config.toml
experts_per_token = 4
normalize_top_k = false
init_std_router = 0.00684
lr_router = 0.00106
optimizer = "soap_variant"
batch_tokens = 131072
seq_len = 1024
steps = 3743
dataset = "wikipedia_en"
Below are experts of layer 7 (counted from 0) of a mixture-of-experts language model. Rows are named router (the router's row for the expert), up (a neuron's input weights, with its number) and show model dimensions 64-127. Each number is 128 + 32 x the weight over its row's rms, rounded and kept within 0 to 255.
After each expert's rows: "mostly gets" lists some tokens that are sent to it at least half of the time. This comes from a sample of Wikipedia text that the model never trained on.

# expert 239
router [161 159  95  99 162 102 160  94  97 164  95  98  96  99 154 162 157 162 162 164 161 106 163 154 161  96 158 155  89 164 157  97 154  97 162 103 159  97 156  93 160  94  88 162  96 164  96  90 162 159 161  94 158  97 162  91 161 102  95 155 161 106  92  97]
up0 [123  92 134 120 131  89 197 139 146 108 111 176 106 102 136 165 116 115 100 136 147 158 131 159 128  97 121 114 167 132  98 142 156 108 144  81  82 117 108 180 141 101 136 228  99 185  99 133  96  87 127 108 125 200 152 115 119 171 107 180  91 123 123  83]
up1 [154  91  97  77 144 107 165  77  71  88 149 138 112 146 113 191 183 134 139 154 132 116 131 154  84 124  81  91  89 143 174 142  91 127 126  75 113 137 127 123 142 109 133 162 137 197 172 117  76 131 132 178 113 127 173 125 129  90 197 165 119 122  95 106]
up2 [141 122  90 101 136 164 108 134 112 104 144  88 145 114  73 192 178 109  33 165 165 112 143 196 141 108  61  89 112 143 109 110 133 127 126 122 143 125  78 154 184 127 146 182 114 126  87 114 183 164 143  97 131 103 115 112 142 185  94  57 128 112 111 137]
up3 [190 110 126 116 115 136 120 140 117 206  99 126 162 120 150 139 120 125 101  89 149 132 180 147 144 112 118 144 124 119 115  90 158 128 136  96  98 136 163  91 141 157 109 128 116 125 114 121 123 155 106  80 115 135 106 132 120 107 135  90 129 142  83 106]
up4 [116  43 129  72 120 146 130 104 141 146 117  73  90  79 142 200 142 176 165 107 124  96 154 106 194 137 155 131 124  97 147 153 128 149 141  82 123 116 182 180 107  69  94 135 175 127  75  94 154 143 131 149  87  91  81  56  68 100 169 118 133 108 134 109]
up5 [163 111 126 169 171 105 130 142 113 174 145 149 118 127 100 127 164 147 138 140 138 112 167 128 132 124 122 127 138 121  91 114 123 132 131 144 134 107 122  99 147  71 116 107 103 130 129  94 177 150 136 136 127  86 124 126 108  88 124 126 134  83 118 105]
up6 [ 92 121 112  77 172 124 170  32 116 115 132  41 112 129 115 140 131 164  99 104  98 149 165  93 153 146 143 168  49 157 134 177  91 156 120 162 135  99 126 190 128  75  95 109 123 152  76 122  74 113 124 173 166 112  87 120 144 129 104 127 108 172 131 166]
up7 [148  73 164  97 125  92  82 176 163 137 147 162 110 145 163 191 111 178 136 162 130 156 119 104 177 109 147 163  81 167 153 127 188 187 116 175 108 108 145 109 148  97 141 104 121 112 121 171 179 170  82 142  85 114 138 102 177 148 144 139 135 115 166 123]
up8 [162 107  90 215 113 114 139 132 121 164 113 138 147 116 193 145 151 125 157 127 184 155 149 164 123 133  91 153 102 102 149  98 167 116 145 135 154 126 102 153 124 128 128 113 136 108 114 173 144 142 158 138 153 146  62 114 147 121 120 137 117 160 148 130]
up9 [ 73 174  68  77 188 175 193  49 141 168 108 192 235 114 180  95 155  78  69 154  79 167 160 146 169  53 117  92  92 138 107 191 179 128 161  76 151 165 113  94 128 167 161 136 152 133 141 121  82 141  99 101 180 168 114 125 129 107  84 150  95  67  85 182]
up10 [154 186  93 125 143 165  94 104  37 160  84 158 113 100 143 203 138 111 127  87 131 108 172 129  91 127 173 142 131 161 121 152 102  89 149  85 115 149 168 160 131 141 116 185 133 133 122 139 142 161 179  97 155 134 130  70 113 150 118 143 114 150 158 135]
up11 [126  30 148  89 144 103 131  94 106 149  95 122 114 105 188 164 136 131 133 153 177 128 198 118 147 132 108 140 128 182 174 126 113 155 111 160 122 117 143  97 174 145 120  93 152 151 135  83 103 113 137 164 154 137  49  84  61  92  89 157  96 118 101 155]
mostly gets: " an", " three", " two", "  ", " An", " e"

# expert 206
router [160 165  96  94 161 103 156  89  99 156  89  99  95 105 159 161 157 161 163 163 165 103 162 160 156  89 157 153  88 162 152  97 148 101 163 108 161 101 161  95 151  98  97 159  86 160  96  96 165 150 157  92 160  93 156  99 160 105  91 157 156 106  92  91]
up0 [156 157 121  80 167 116 108  94  87 153   4 134 149 144 142 106 141 130 117 151 182  62 128 161  70 142 170 108 143 184 114  85 154 146 122 166 117 143 136 142 139 136 106 117  66 107 128  88 164  97  83 128  64 125 177 136 130 120  95 133 189  98 131 162]
up1 [185 156 132 177 115 149 140 116  94 131  92  80 110 146 144 118 140  53  68  85 152 188 136  57 103 181 154 186  75 128 152  85 143 164 148  62 196 206 138 120 164  87 119 104 119 170 121 150 133 110 113 153 182  62 181 139 136 105 105 138 134 100 124 169]
up2 [149 139 120  95 159  56 147 147 193 166 101  96 134 142 162 135 127 166  89 169 172 235 103 128 141 104 142 180 101 157 118  97 108 151 114 113 181 138 122 184 122 178  81 148  78  58 105 112 122 127 124 144 116 107 124  45 112 182 160 101 147 147  97 109]
up3 [125 122 131 134 142  80 124 159 133 134 115  70 159 154  70 128  89 119  69 125 130 142 119 101 101 194 125 147  86  56 117  96 163 105 135 126 113 116 139 158 118 121 106 131 134 125 132 149  90 125  92 107 153  89 115 199 106  81 160 122 134 116  67 181]
up4 [177 224 167 167 116 133 183 128 141 157 129  69 218  85 103 150 117 100 136 162 136 130 134 161  85  84 151  89 118 115 186 161 158 123 189 140 133 113 167 111 145 110 140 126 167 135 132  98 137 128 138  60 143 114 135  92 124 162  97  84  90 109 111 136]
up5 [160 147  85 151 150 126 105 124 129 101 104 122 124 109 149 125  97 103 109 131 106  89 110 157 162  60 165 158 102 162 107 157 135 126 130 142 121 140 135 153 171 137  98 124  85 129 146  79 153 152 133 147 145 118 113 122  69 140 101 131 122 129 140 109]
up6 [117 191 127 109 128 122 131 131 156 147 117 126 112  82 177 210 168 156 166 118 135 162 190 120 130 147 110 147 106 172 151 137 117  94 106  80 165 125 133 202 170 128 101 128  96  94  79  75 131 117 122 170 196 147 143 111 174  76 175 171 160 162 104 168]
up7 [ 95 169 101 136 222  99 130  79 111 122  88 106 124  87 108 114 123 109 132 159 140 159 102 128 147 165 158 110  97 103 121  84 160 156 190 137 188 110 169 157 113 135 103 114  79  86 159  31 134  99 140 130 162 160 126  58 160 161 139  77 167 133  98 118]
up8 [221 172  75 166 134 148 170 123 125 120 118 122 152 116 145  93  66 140 142 104 129 153  80 113 115 132 129 159  82 158 104  83 132 113 120 118 165 136  94 141 169 132 127  82  77 151 122 136 130 176 113 146 189 148 189 100 111 139 140 132 199  93 123 180]
up9 [154  91  84 161 140  71  57 129 160 109  94 107  76 134 115 120 101 125 113 158 131 127 141 149 167 116 140 130  93 190 126  95 135 185 152 149 114 117 110  86 130  85  81 131 109 124  92 104 167 147 164  74 126 104 126 122  60 125 125 157 117  57 139  64]
up10 [176 106  99 135 148 103 201  84 109 124 101 176  87 149  94 122 143 183 186 167 155 120  81 119 157 174  92 117 126  74 203 166 181 128 117 126 109 146 116 175 155  92 122 179 151 171 115  80 117 152 174 155 137 194 136 118 103  94  98 159 108 187 156 173]
up11 [159  62 122 120 176 117 160 151  91  50 142  54 142 147 164  94 144 101 200 138 141 160 163  95 128 101  93 166  77 100 138  83 154  52 136  93 178 113 145 115 140 163 138 141 166 109 120 110 153 126 114 176 119 119 131 115 134 145 104  83 115 138 135 149]
mostly gets: " =", "ep", "P", " -", "}", " d"

# expert 116
router [141 124  97 129 132 133 116 117 109 125 114 119  71 152 210 169 138 136 145 129 146  72 137 134 165 111 131 135 125 176 130 140 131 135 126  85 120 110 140 114 147 101 124 169 109 164 118 114 114 147 170 119 119 123 149  95 151 113 118 133 122  70 121  86]
up0 [167 166 139 143 156 122 125 142 104 166  94 111 185 170 148 144 115 122 108 189 119 156 112 157 142  99 110 103 203  68 196 139  63 119 128  97  55 100 178 164 101 160 121 176 105 124 148 135 115 163 142 151 106 120 101  73 166 101  85 136  96 172 103 150]
up1 [123 127  92 120 116 131 121 143  87  91 115 120 124 139  77  97 121 125 124 150 171 145 153 132 140 139 112 136 131 149  87 120 163  91 184 146 117 127 181  49 103 145 115  46 149 115 133 140  40 193 164  93 122  94  80 152 132 138 168 127 114 119 172 139]
up2 [118 182 119 133 130 123 117 187 112 142 179 153 113 145 131 144 167  74 125  97 130 149 165 142 175 133 163 145 106 115  71 147 171 118 108 134 115  92  69 112 148 146 179 128 159 179  83 132 109 110 132 131 118 137 143 142 129 127 123 152 103 163 115  66]
up3 [120 129 111 103 121 171  75 128  87 101 124 119  88  50 145 146 147 130 121 126  67  83 117 131  96 113 182 157 108 139 160 137 106 112 142  98 128 104 129  45  89 149 127 141 170 169 117 128  93 138 110 139  94 208 144  53 190 104 140  74 127 153 157 122]
up4 [111 107 141 121 103 134 185 115 104  80 102 104 128 122 130 164 122 149 118 102 141 156 150 142  91 127 146 138 171  65 162 108 117 157 117  85 105 134 114 118 115 112 123 154 157  57 125 125 208 111 153 151 122  80 129 165 101 184 107  90 148 125 163 137]
up5 [134 180 152 162 129 135 104 136 128 154 153 111 149 136 125 101 153 124 120 136 132 180  77 138  69  78 134 123 159  80 157 132  24 120 163 157  98 124 146 118 162  75  89 135 128 109 109 116  48 134  98 139 147 170 202 153 120 102 110  90 107 101 106  75]
up6 [ 91 130 132 177 157  80 104 138 104 153 171  95 144 111 152 107 125 101 150  63  93 109 139 152  89  98 125 114  90 140 137 121 118 148 188  55  99 172  86 122 151 145 129 146 157 183 122 194 122 149 116 138  78 105 146  62 119 151 156  92 135 141 121 101]
up7 [ 71  95 133 141 156 126 121 127 142  98 148 106 103  13 110 125 130  82  79 102 109 109 108  97 133 147 131 177  78 120 170 121 153 129 119 151 178 151 136 146 118 117 126 101 149 125 101  70 132 127  98  91 123  53 108 168 108 160 130 129 121 186 111 152]
up8 [144 154 104 155 140 148 106 133 115 115 126  85  79 208 148 172  86 120 117  87  67 141 136 111 118 122 114  58 103 124 131 104 137 135  63 121 168  76 156 122 168  47  81 121  51 105  65 139 105 108 123 165 106 133 128 186 100 156 140  99 142 105 117 155]
up9 [132 106  92 114  92 159 118 161 164 122  91 163  98 138 129 122 136 109 143 131 145 118 160 138 108 133  95 172 147 113  51 149  52 149 115 145 141 136 104  62 187 132 139 143 177 210 167 168 118  93 141  83 152  55 167 104 182 107  93 121 126 121 138 129]
up10 [127 119 159 138 114 163  85  89 111 203 136 122 128 140 166 197  72 108  87 126 195 144 130 173 141 136 162 110  11 119 148  78 111 133 172 151 188 100 107 115 124 120 117 123 133 116 135  97 121 126 120 144 100  90 101 100 104  77 176 128 151 148  86 114]
up11 [173 134 163  79 134 134 136 199 210 184 112 138 154 154 129 197 145 118 147 118 168  91  63 137 122 103  80 147 194 162 155 145 104 135 134 144  81 124  85 135 135 112 179 216 125 134 117 162  94  93 105 136 171  93 160 143 121  99  98 140 105 143  95 131]
mostly gets: " a", " his", " an", " her", " its", " one"

# expert 226
router [134 156  97  77 134  66 133 106 111 143 122 130  80 125 110 135 136 110 157 135 144 104 152 151 157  92 146 125 116 153 185 113 144 114 126 149 161  43 187 131 137  91 112 180 129 152 126 121 217 132 131  80 182 114 139 128 103  98 101 129 132 100 114  96]
up4 [119 131 172 133  65 109 137 124 142 157 214 118 121 193 127  99 138 139 103 117 115 126 210 109 140 136 141 137  95 150 149 119 118 166 142  86 151 168 130 133  92 107 149 111 141 133 106 178  75 163 130 115 182 135 200  83 177 147 143  96 171 111 131 109]
up5 [146 110 140  93 143  78 179 139 130  74 143 136 153 142 117 142  78  45 133 143 110  74 145 105 142 166 117 114 118 158 142 127 181  88 136 129 102  92 188  94 125 152 113 145 137  85 164  97 133 151 143 133 153 140 120 126  69 174 135 110 126 125 177 132]
up6 [118 169 135  70 133 122  29  85 154  92  87 173 153 144  68 116 142 166 151 145 109 129 123 161 134  79 141 112  76 158 136 123 109 174 165 145 158 165 152  51 159 103 171 106 171 140 131  92 135 109 105 149  83 128 122 132  80 137 150 150 103 132 187 114]
up7 [134 210 135 152  97 112 176 110  90 152 133 119  84 137 142 109 117  18  61 151  83 122 147 138  93 159  98 162  95 107 119 114 111  96 126 118 129 145 121 100  75  93 157  88 113 120 155 103  74  75 132 122  65 134 114 122 140 168 153  18 113 131  81 111]
up8 [106  92  80 155  90 151 119  93 121 122 143  93 136 113  80 112  69 156 189 175 125 162  96  93  97 115 110 161 111 121 155 131 121 167 121  96 105 141 126 180 106 108 153 173 103 115 115 134 103 124 105 119 154 102 192 107 129 123  79 101 109 102 128 125]
up9 [125 144 136 117 202  97 128 135 125 144 128  35  95 189 132 118 100 108 153 134  93  62 141 138 104 136  93 146 100 111 138  99 139 198  98 127 138 108 186 174 114 146 146 122 152 136 105 104 129 158 103 113 118  79 113 162  61 144  63 137  95 124 144 136]
up10 [219 133  97 160 122  82 148 139  40  87 139 115 138 200 126 108 146 167 158 128 131 116 149 125 111 106 121 145 102 125 199 131 133 135  61 173 116 130 181 151 109 136 114 135 122 131 210 168 104  59 114 133 140 109 118  72  70 142 126 133 130 142 161 133]
up11 [181 129 168 173 113 168 159  88 103 104 162 102 106  62 140  86 123  84 173 161 135 161 179  70 124 154  71 135 128 107 136 159 127 116 169 109 117 144 113 137  95 101 161 126 130  87 163 101  69 175 100 113 150 139  59 126 112 103 158 127 206  95 118 172]
up12 [113 111 102 119  64 137 131  95 117 102 185 146 135 122 105 163 174 100 106 165 109 101 160  87 135 108 110 139 159 175  63 163 119 117 132 167 166 165 171 135  95  71 159 167 114 116 127 132 139 125  89  83  91 111 140 136 158 174 117 134 112 129  92  85]
up13 [ 65 146 176 132 131  90 127 172 118  74 168  84  65 105 130 129 101 105 131 129 113  94 149 131  86 115  54 159 143 109 156 128 128 117 153 174  73 118 154 135 156 117 128 194 114 160 151 159 178 158 132 111 155 127 125 133 121 176 155 146  89 173  69  79]
up14 [108  98 165 104 185  88 139 197 123 162 121  66 134  43  99 142  52 157 127 109  94 156 132 105 101 138 136  53 108 149 169 150 172 110 117  94 140 165 157 129 110 125 147 102 185 150 172 111 130  84 104 140 147 124 136 119 117 152  92 130 156 157 133 102]
up15 [ 87  99 145 116 131 135 144 181  71 121 112  92 120 123 144 107 124  89 121  67 167  77 144 158 170 132  82 117 103 107 187 205 123 127 141 154 192  91 136 142  93 136 116 128 198 113 174  30 103 110 194  73 117 118 121 131 124 167 100  84 147 141  94 168]
mostly gets: "-", "–", "|", " \"", "/", "="

# expert 232
router [164 157  99 100 157  97 159  92  98 162  94 100  92  97 156 164 162 164 166 160 165 111 161 162 155  92 158 157  91 161 156  99 158  94 165  93 163 104 158  94 158  90  94 161  96 163  94  96 159 161 160  93 163  97 163  93 159 109  95 156 166 109  92 100]
up4 [113 157 118 101 130 145 160 151 175 194 147 122 108 109 123 155 157 119 107 165 125 151 163 163 133 118 106 194 118 128  94 171 158 106  86 137 112 133 138  91 151 145 155  86 144 142  89 110 165 109 122 153 131 102 115 124 130 127  97 122 103  75  77 101]
up5 [173 111 124 162 113 199 126 100 116 118  97 178 155 106 183 138 144 148 158 117 138 113  68 164 238 114  89  95 170 159 128 154 127 183  88 151 135  53 122 111 157 173 149 113  82 130 126 153 112 120  80 139 182 123 154 115 128  94 111 138 104  95  89 173]
up6 [139 187  79 144 159  84 237 144  94 155 147 125 132 162  88  58 115 137  98 151 144 110 148 121 108 125 101 134 162  84  69 155 156 104 210 162 106 119 113 102 142 137 135 166 118 147 123  98 116 164 175  65 142  89 140 111 145 188 127 136 137 133  66 147]
up7 [127 151 176 115 191 128 106 147  71  93 143 190 151 153 139 103 109 221 134  81  74 180 153 136 100 163 155 150 102 126  83 112 147 157  72 149 120 123 170 101 109  76 139 168  98 113  90 180 212  88 133 126 134 118 146 140 128  91 164 137 128 187 145  57]
up8 [ 97 127 161 120 147 119 136 123 114 136 157 153 117 104 162 143 150  99 140 202 110 155 228 138 157  70 145 122 205 151 159 142 209 104 172  91 192 150 184 166  76 158 122 149 142 153 119 134 156 111 158 126 165 152  88  85 114 174 107 149 105 108 107 109]
up9 [165 170 135 115 148 131 192 158 166 180  85 113 154 163  56 112  74 197 193 152 163 112  63 151 130  84 144 135 121 166 109  75 110 142  94 112 120 122 192  98 150 132 141 130 142 185 172 117 150  60 175 124 219  71 171  49 187  73  97 137 170 124 117 151]
up10 [164 100 105 128 157  92 136 104  62 181  62 153  95 145 132 196 160 121 119 162 125 102 150 142 140 113 152 147  76 115 111 113 106 130 134 164 180  69 145 111 188 152 140 174 142 137 114  94 103 151 151 156 161 136 151  58 136 151 123 123 145  86 129 123]
up11 [145  92 162 100  77  58  74 152 111 146 101 164 100 181 152 139 137 131 180 140  84 132 151 152 189  72 145 167 107 147 144 125 137 126 153 135 137 106 160 160 130  76 130 112 133 141  67 148 169  90 111 128 174 125 170  92 174 153  48 190 132 172  99 124]
up12 [104  68 175 103  78 134  66 144 136 133 100  90 124  82  95 146 165 174 132 130 128 121  87 180 160 107 139 148 116 160 138  70 112 144 121 175 130 137 109 132  93 122  73 131 153 176 103 172 179 137 153 130 115 139 108  91 125  86 133 147  88  97 137 133]
up13 [150 109 115 146 141 150 128 175 143 131 101 128 123 122 128 148 131 137 154 136 196 127 109 102  79 111 110 177 151  98 171 151 167 114 121 180 136 139 112 130 156 175 100 176 115  84 147 120 101 187 118  62 110  19 160 142 167 134 205 110 130 148  76 136]
up14 [200 183 144  97 144  79 116  77 131 157 101 112 143 136 125  88 151 132 155 101 129 111 127 170 171 118 145 116  73 139  90 102 103  97 105 128 119 104 129  63 111 114 132 107 129 130 120  65 120  99  65 137 115  80 116 129  93  57 112 142 171 168 114  87]
up15 [118 160 146 156 141 129 139 123 106 161 101  85 171 134 145 140 128 112 100 136 127 155 170 116 161 121  88 137 131 146 104  34 118 138 138  35 169 209 171 115 124 116 155 151  97 132 114 102 122 183 197 113 167 111  88 115 119 146 136 162 140 118 165 105]
mostly gets: "ived", "fore", "ember", " rele"

# expert 73
router [164 162  99  84 153 101 156 101 101 161  96  98  84 100 148 168 158 163 165 173 155 107 148 159 166 100 159 159 102 163 163  87 155  91 161 105 154 117 154  93 160  95  84 168  90 156  95  93 152 156 162  98 161  98 163  92 162 101  87 153 164 105  96  93]
up0 [141 176 118 150  88  62 112 195 103 175 102 133 153 101 153 132  57 173 108 141 156  95 145  87 144  95 136 120 164 147  78 156 162  71 151  87 121 115 110  91 107 142  69 162 129 148 128  99 120 163 100 101 122  96 139 114 130 107 116 159 172 112 105 116]
up1 [235  99 197  78 153 154 109  63  99 118 152  75 143 187 126 135 116 149 116 143 169 105  18 193 143 144 138 145 163 130 119 130 137 161 154 141 117 131  97 166 151  97 112 133  60 113 142 126 105 124 145 136 144 122 125 172 134  91  84 184 153 125  97 138]
up2 [157 122 116 186 136  51  99 113 115 140 137 157 132  95  49 130 117 121 198 122  83 152  98  97 126 147 120 139 106 115 127 118 172 142 141 161 184 194 144 110 144 125  43 131 117 106 124 179  79 149 163 135 115 120 162  90 109 158  90 111 143 127 126 144]
up3 [136  79 151  93 123 135 141 119 107 136 122 131 122 134 153  73 114 138  81  88 123 134  87 140 141 133 161 102 131 191  90 120 220 144 111 131 108 132 127  87 141 131  26 150 162 130  94  97 142 197 111  29 135 143 128 171 115 116 145 114 106 102 124 129]
up4 [125 147 117 150 142  54 134 142 146 150  84 157 140 121 168 148 111 146 171 126 120 148  66 141 149 154 156 133 186 145  79 148 124  93 150 105 197 121 133  94 140  89  96 227  90 112 130 171 131 146 126  92 150 148 139 110 126 130 138 105 103  61 145 115]
up5 [167 126 129 139 159 119 124  54 146 203  40 191  91 150 153 151 128 110  96 151 113 135 131 148 142 125 117 149 145 116 120 128 124 138 162 125 183 174  73 131 105  92 103 136 115 160 137  91 161 117 143 138 208 206 189 151  83 159 108 113 100 121 134 107]
up6 [212 145 149  97 104 177 122 137  97 146  78 153 144 127 152 120 154 103  98  92 183 158 213 163 138 148 101 139 133 108 156  97 119 137 106  97 185 148 161 161 100 144 122 118 114 132  70 134  94 118 143 109 142 175 181 137 116 114  80 152 119 146 163  69]
up7 [ 94 154  99  77 101 135 127  93 152 141  77 176  85 112 168  58  95 131  69  57 166 101 128  93 125 107 160 171 123  90 110 152 111 101 145 105 120 127  69 131 170 150 143 205  82 133 149  96  99 111 108  72 155 130 109 122  95 172 160  95 108 123  90 108]
up8 [185 126 149 147 141 168 138 143 103 134 176  84  91 118 133 116  90 170 153 175 180 164 111  91 147 121 148 149 122  95  78  83 131 123  96 127  94  78 153 101  86 151  99 159  44 132 148 137 153 129 156 108  91 206 123 146 186 127 151 110 130 148 161  72]
up9 [137 123 120 104 161  86 161 112 139 166 125 119 132 106 116 131 201 182 140 165 102 158 182  68 102 116 153 127 133 135 132 197 146 105 120  96 161 108 146 128 180 164  80 178 104 183 131 133 100  57 145 116 117 133 120  94 118  76 150 156 150 108 127 125]
up10 [106 118 105  95 136 171 105 179 170 118 100  96 135 126 133 152 168 149 114 167 126 153 165 116 136 146 164 165 146 169  94 159 129 112 128 149  90 153 159 125 161 102  32 201 100 105 149  99 158 129 157  74 111  73 143 122 152  77 138 107 154 116 121 112]
up11 [115 136 102 110 130 121 139 163 110 138 163 131 117 185  88 107 166 137 158 125 169 120  88 110 123 135  89 108  86 189  93 134 131 108 104 157 127 169 111 164 147 128 158 190 145 165 116 116 202 165 156 125 137 126 123 134 172  90 145 191 147 105 162 132]
mostly gets: " And", " —", "pp", " (19", " serv", " off"

# expert 111
router [170 157  88  97 157  96 153  97 105 159  92  87  86 107 166 155 164 168 159 161 166 103 170 165 166  93 161 159  84 162 160 109 155  92 153 106 177  92 145 101 147 100  83 147  86 169  91  91 144 151 162 104 156 102 169  97 162 110  91 149 152 110  91  91]
up0 [ 61 149 155 128 120 103 112 140 137 198  98  74 166 141 128 180 151 125 141 137 147 149 100  81  82  85 120 131 196 155 161 153 111  50 149 166  93 150  90  75 163 145 140 126 119 156 149 140 166 136 185  92 103  99 193 138 211  76  71  95 117  80 128 177]
up1 [124  91 133 129 124  74 168 132 136 135 142 134 144  70 135 121 135 150 190 107 183 133 104 111 111 112 101 164 103 159 131 194 242 131 132 159 107 132 114  71 132  63 101 137 116 112  86 161 150 130 156 135 120 124 117  66 110 127 113 163 111  91 150  79]
up2 [127 152 137 166 154 106  96 111 106  97  85 105 170 137 105 175 115 145 117  62 170 125  71 129 104 155 105 202 148 135  83  95  64 164  98 105 111 144 131 126 170 107 165 108  98 123 165 164 186 121 139 101 140 137 128 107 118 143 121 167 160 155 121  72]
up3 [143 126  90 125  99  84 108  98 124 161 123 116  95 144 109 122 192 150 106 130 156 125 133 112 131 118 150  99 109 150 155 133 105   6 157 134 223  87 121 113 146 114  86 153 122  85 100 188 173 157 159 126 143 120 133 136 127 107 111 168  85  65 127  90]
up4 [137 151  85 146 159 109 161 101 142 186  76 159 163 111 134 194 131 107 141  80 163 188 154 110 118 130 137 109  77  94  92 139 141 120 128 105 179 133 113  84 135 165 159 122 102 166 103 123 130 151 119 130 184 106 164 141 154 126 127 158  78  98 158 121]
up5 [239 132 124 150 103 129 180 156 131 117 150 129 140 159 143  75 152 102  98 145 149  89 135 179 182  93 146 140 160 129 116 147 126 146 110  69 120  60 202  66 112 121  93 189  82 142  68 102 173 133 114 110 122 175  77 150 151 123 139 102  99 104 101 104]
up6 [117 132  97 131 170 120  94 101 120 139 100  97 101 113 158 112 105 171 166 134 138  82 128 126 157 153 121  70 111 150 187  85 165 118 101 138 134  96 114  63 123 102 138  74  93 159 147 111 129 101 143  76 165  81 145  88 131 107  91 130 181 102 146  96]
up7 [141 112 129 136 148  80 170  66 155 112 152 137 111  85 115 144 110 202 150 116 155  94 134 147 121  84 147 160 110  83 236 110 120 174 110  95 194  88 168 117  65 140  70 158  94 103  82 136  51  90  80 131 109 138 117 127 138 129 163 134 101 107 152  84]
up8 [ 72 142  95 132 172  92  84 141 144  91  85 150  99  82 169 108 123 182  99 127 174 195 161 115 168 132 164 162 127 124 128 136 122 144  86 125 132 114  96 164 120 119  82 112 124 168 149 105 129 119 148  92 108  87  86 146  97  94  74 162 148 109 106  65]
up9 [152 164 160 106  73 115 106 122 101 178  68 137 110 187 124 133  68 122 102 153 151 135 166 130 143 123 130 182 156 109  84 142  96 132 151  92  92 112 105  86  79 110 129 138  93 121  57 165 177 169 122 148 165 165  94 113 114 150 134 138 143  93  94 160]
up10 [129 147  74 115 147 125 154  84 105 131 114 119 152 121 142 158 125 100 164 105 135  83  93 143 179 162 135 201 153  96 128 131 173 124 120 125 176 145 138 121 136 106 112 105 164 193 160 131 178 122 223 130 211 100 148 126 126 108 149 195 209 144 154  47]
up11 [160 125  83 125 161 117 137 180 149 134  97 111  84 108 189  89 162 111 112 172 173 135 134 130 105  94 208 118 156 125  86 107 127 109 146 158 164 113 108 149  90 133  36 149 101 153 135 154 185 137 176  91  80 147 148 129 130 143  93  94 107 114  81 109]
mostly gets: " Ge", "oh", " 12", "aj", "J"

# expert 74
router [160 161  94  96 161 100 161  92  97 161  92  95  96 103 148 164 162 159 160 162 159 111 159 164 156  96 158 162  94 163 158 103 161  95 163  99 163 103 159  92 158  92  94 158  93 163  92  94 161 164 164  96 162 101 163  95 154 107  91 159 159 109  92  94]
up0 [ 99 217  87 122 180 149 143  74 127 123 111 117  99  97 115 136 155 160 206 133 146 133 144 101 125 118 115 106 143 141 177 154 120 112 143  93 134 163 109 113 187 123 111 137 121 133  72 114 110 138 188 173  99 153 112  98 167 125 113 167 100 144 123 186]
up1 [135 153 108  73 138 175 134 112  99 132 115 112 118  89  97 140  51 149 110 163 197 160 102 150 155  99  63 156 161 143 126 116 121  80 201  91 164 157 101 158  70 123 119 123 145 125 123 196 166 128 156 160 162 108 144 177  76 161 120  75 103 100 162 114]
up2 [ 61 112 127 148 146  86 109  59 119 128 104 135  99  78 157 121 117 128 154 149 141 128 144  75 160  89 126 107 156 165 146 120 128 140 180  76 125 160 110 157 150  91 120 169 149 171 117 123 124 143 146 139 113 139  99 131 102 147  68 136  99 128 102 147]
up3 [ 92 213 105  56 179 157 163  38  92 165  57 195  69 109 124 150  37 214 196 164 180 170 128  81 161  84 127 122 129 179 159  96 106 108 162 142 150 121 126 115 153 128 101 108 105 147 147 126 179 116 107 161 201  95 127 111 124 239  75 112  93  56 138 157]
up4 [148 202 100  73 125 119 196  94  24 143  86 126 150 102 123 128 137 153 157 130 141 129 131 152 121 107 158 140 121 145 183 119 118  86  86 167 157 124  71 100 208 173 133  71  83  81  96 136 165 153 145 117 202 153 161  99 141 113 143 195  88 125  70  11]
up5 [207 149 170 188  82 124 181 142  96 100 156 138 119  92 159 100 144 142  58  97 119 124 120 188 141 122 123  95 130 174 124 132 139 133 110 143 144  88 128 130 118 114  89 112  99 106 103 101 110 203 114 118 133 111 179 141  93  95 131 109 162 136 117  68]
up6 [122 161 131  60 185 111 187 131 161 122 135 153  93 186 126 160 155 179 131 188 120 106 133 110 120 162 146 105 180 135 157 132 136 137 119  98 123 123 156 138 188 169 121 122 102  98 112 104 167 189 178 130 170 130 176  95 146 129 168 117 114 116 113 102]
up7 [148 162 114  68  94 110 129 104 134  80  73 133  80  63 189 172 101 147 150 122 143 122 149  98 141 108  96 153 101 170 164 132 134 139  96 130 105 118 124 125 159 105  86 176 102 127 127 160 150 107 174 153 179 119 126  81 153  59  53 176 138  89 173 126]
up8 [108 115 114 171 182 158  75  55 207 120 112 135 102 100 128 104 125 159 179 112 161 148 145 139 143 129 104  68  99 120 145 127 177 107 139  67  77 138 102 111 179  81  60 213  82 194 150 105 160  82 159  95  21 118 130  95 203 117 198 166 188 129 214 202]
up9 [165 182 132  85 194 152 168 119  98 107  97 109  38  96  89 107 141 158 194 133 187 101 106 114 119 163 137 130 125 143 156 107 127  96 156 126 139 137 131 109 150 110 113 131  78 136 118 110 138 160 211  66 144 112 164  90 179 128 108 164  80 122  86 150]
up10 [150 141 108  84 103 150 118  58 127  96  93 122  96 184 104 118 113  88 201 142  65 137 129 217 175 122 187 128 117 129 240 110 133 100 114 119 116 193 153 178 125 137 127 118 145 172 110 118 102 102 138  69 143 105 130 102 113  91 133 176 141 131  87 129]
up11 [211 179 113  84 137  95 166  85 136 133 137 120 119 125 167 153 137 129 180 107 180  87 123 131 103  97 116 106  99 130 141 105  89 145 125  84 113  96 192 211  95 188 106 131 134 150 181  83 118 124  97  82 136 156  66 124 122 156  99 127 154 143  87 109]
mostly gets: " 18", " 194", " art", " 196", "–19", " 195"